Experts of a small language model: width 256.
Below are experts of layer 6 (counted from 0) of a mixture-of-experts language model. Rows are named router (the router's row for the expert), down (a neuron's output weights, with its number) and show model dimensions 0-255. Each number is 200 + 40 x the weight over its row's rms, rounded and kept within 0 to 999.
Before each expert's rows: a language model's description of what the expert responds to. This comes from a sample of Wikipedia text that the model never trained on.

# expert 4
What it handles: Acronym letters. Capital letters and letter pieces inside acronyms and abbreviations, often in parentheses after a full name, such as FDP, SMART, NBA, FIPS.
router,211,268,201,229,176,194,241,172,232,296,168,252,274,176,279,201,181,169,203,173,258,187,236,209,237,182,118,255,198,240,227,175,192,199,267,231,162,170,211,272,211,154,174,202,237,196,168,182,177,138,132,184,141,230,261,206,223,214,149,265,190,103,257,226,228,226,215,205,254,255,174,200,205,216,201,185,202,219,203,178,244,190,196,225,205,275,179,150,212,245,246,183,243,250,140,177,175,158,179,257,241,250,173,236,213,212,129,139,153,220,151,213,222,239,217,178,177,244,223,211,178,185,193,301,272,135,232,262,185,245,204,207,214,163,212,174,178,181,216,114,270,272,173,228,216,171,221,189,245,130,294,208,159,102,128,228,199,136,220,194,224,194,223,147,213,185,219,206,173,205,178,200,253,230,192,185,136,105,200,200,143,189,165,211,162,255,250,134,181,143,185,235,112,174,89,188,207,181,132,242,205,134,190,144,219,219,178,244,187,217,203,110,208,168,174,215,228,209,216,160,225,255,162,203,159,203,218,247,139,230,180,188,144,209,198,221,217,195,187,244,162,147,204,135,165,170,256,201,220,254,190,179,214,133,222,174
down0,244,158,184,113,76,197,210,214,190,236,182,159,230,174,210,217,203,210,224,201,188,142,208,224,231,205,310,151,191,175,248,235,236,223,169,202,205,165,232,205,108,218,291,163,147,224,260,225,256,167,225,161,187,137,225,236,227,201,169,119,220,170,158,129,217,252,275,158,199,200,243,203,162,184,139,252,176,239,179,113,115,152,160,137,185,225,194,139,188,177,229,266,171,204,183,203,145,184,157,245,141,184,187,214,163,199,184,202,204,181,283,176,192,192,169,242,158,193,166,220,219,191,183,238,214,156,204,161,200,189,197,176,193,119,204,182,221,221,244,188,251,140,267,197,191,202,207,184,224,246,207,256,177,171,148,172,206,174,222,186,213,175,195,196,159,264,255,204,236,163,299,203,182,237,183,237,211,176,203,229,182,174,186,202,137,197,166,146,208,140,179,270,238,130,201,239,201,232,204,240,107,159,260,130,245,205,152,164,206,217,177,235,192,186,239,198,205,251,132,192,215,145,256,236,228,117,256,246,164,200,151,161,247,123,183,201,81,223,207,211,160,216,232,148,200,228,236,212,244,174,284,246,252,224,177,270

# expert 9
What it handles: Closing punctuation. Closing parentheses, semicolons, sentence periods, closing quotes and table pipes ending a phrase, number or list entry.
router,164,265,237,188,154,153,170,175,151,278,200,214,285,179,213,274,179,217,200,202,210,133,144,200,130,221,155,198,149,277,119,261,168,212,169,141,170,202,209,230,208,176,203,258,243,184,139,246,161,258,237,209,187,199,227,234,206,141,164,198,152,148,126,206,169,216,155,241,226,216,258,219,243,229,162,226,212,220,153,189,259,206,231,249,197,215,206,165,216,278,194,170,152,249,185,223,205,131,135,219,221,274,135,220,196,169,235,117,215,150,144,275,157,256,140,195,185,234,147,183,256,181,168,262,231,212,220,187,189,265,239,203,216,211,219,166,208,169,182,144,240,181,239,293,224,184,184,174,181,191,282,174,181,181,129,208,249,141,176,174,172,147,261,136,204,209,199,193,160,121,246,179,234,146,198,206,170,114,209,138,173,202,119,248,151,225,233,214,180,136,182,177,187,160,137,180,175,236,197,266,195,138,162,223,197,151,140,276,241,190,222,141,210,197,219,163,237,179,186,207,146,243,220,197,219,263,258,166,214,218,240,215,163,169,215,190,166,229,171,205,241,160,284,172,148,159,205,208,224,271,244,170,189,212,153,242
down0,214,239,173,173,147,204,172,270,166,254,216,245,209,206,161,186,189,308,182,233,208,239,222,181,177,215,203,238,221,137,171,256,162,136,223,230,190,185,157,131,266,227,229,250,267,224,177,206,204,206,127,210,205,154,223,226,206,120,194,221,204,213,203,203,229,241,135,165,261,241,232,220,234,195,220,132,136,248,210,245,226,214,150,204,252,248,242,241,195,229,256,187,197,175,235,201,192,248,140,208,182,232,172,215,142,85,174,256,202,134,195,167,166,217,168,205,139,146,194,165,238,166,152,211,203,152,197,230,212,92,254,172,162,142,142,188,141,227,272,229,143,143,271,227,153,180,250,295,227,158,243,235,190,202,247,197,138,181,194,168,208,260,166,210,225,225,210,253,172,227,200,200,173,261,181,177,211,217,156,142,245,221,155,170,201,165,203,186,202,152,206,187,75,215,189,259,265,197,200,212,238,208,257,211,220,197,197,250,205,231,161,254,264,275,106,181,217,156,197,195,140,204,171,130,142,212,153,199,209,199,190,96,155,216,191,185,238,173,261,181,237,172,217,202,180,199,226,232,185,219,299,210,249,211,201,262

# expert 14
What it handles: Colons, dashes, separators. Punctuation separators: colons in times, verses, titles and infobox fields, plus dashes, pipes, apostrophes and opening quotes, such as 04:20, Venue:.
router,192,253,251,224,212,235,175,165,112,245,235,256,204,194,244,285,186,186,204,168,257,169,146,212,204,249,118,251,188,203,224,204,190,187,215,183,173,116,252,212,240,145,188,176,253,189,135,127,231,161,212,222,215,226,259,261,227,151,196,250,168,143,206,215,221,202,124,222,170,246,210,187,286,251,218,212,209,207,223,225,189,194,249,191,197,191,192,155,153,235,250,189,184,253,151,230,144,177,137,218,183,195,256,198,244,198,185,175,158,122,135,228,107,259,184,209,199,247,165,197,235,139,229,169,220,222,135,168,207,237,227,223,189,204,167,225,223,138,190,175,256,236,227,297,211,225,201,200,207,150,256,140,221,149,222,236,191,213,179,138,196,140,249,140,235,264,182,237,150,151,193,201,158,179,219,201,216,196,257,141,190,187,159,190,205,197,179,183,217,139,189,233,184,237,133,201,167,162,182,217,173,111,209,216,151,137,145,245,155,283,194,150,228,137,150,164,184,230,164,198,205,258,106,186,235,196,288,267,207,201,211,195,155,264,218,259,166,211,259,232,232,174,264,132,202,205,222,224,241,325,203,180,258,195,198,229
down0,232,219,225,186,140,199,151,176,255,136,247,255,192,203,135,245,178,210,231,222,251,200,287,165,203,159,141,176,258,233,163,189,291,207,226,164,238,204,163,194,201,203,198,167,139,175,178,212,153,247,246,255,198,160,226,158,225,221,230,157,166,173,220,216,227,204,297,253,247,160,198,196,236,241,209,125,243,211,190,192,227,199,331,159,222,181,190,205,154,266,198,196,151,241,209,210,105,182,185,158,141,197,102,170,248,260,225,175,199,226,204,186,245,203,207,170,213,226,187,137,150,193,152,212,252,187,224,213,184,151,160,173,229,149,286,105,127,180,269,224,188,197,164,173,181,242,229,218,204,157,202,133,218,148,213,188,203,208,211,168,209,166,218,156,264,154,132,112,247,205,215,200,180,181,183,185,113,168,237,162,165,224,232,146,221,82,199,112,186,233,247,123,132,230,219,245,212,213,316,187,186,183,235,166,185,156,190,249,249,173,199,150,207,234,167,200,203,270,231,186,157,202,209,184,178,185,260,205,195,215,215,196,302,219,164,144,239,176,203,201,199,194,227,191,156,179,238,164,156,138,171,197,224,170,219,209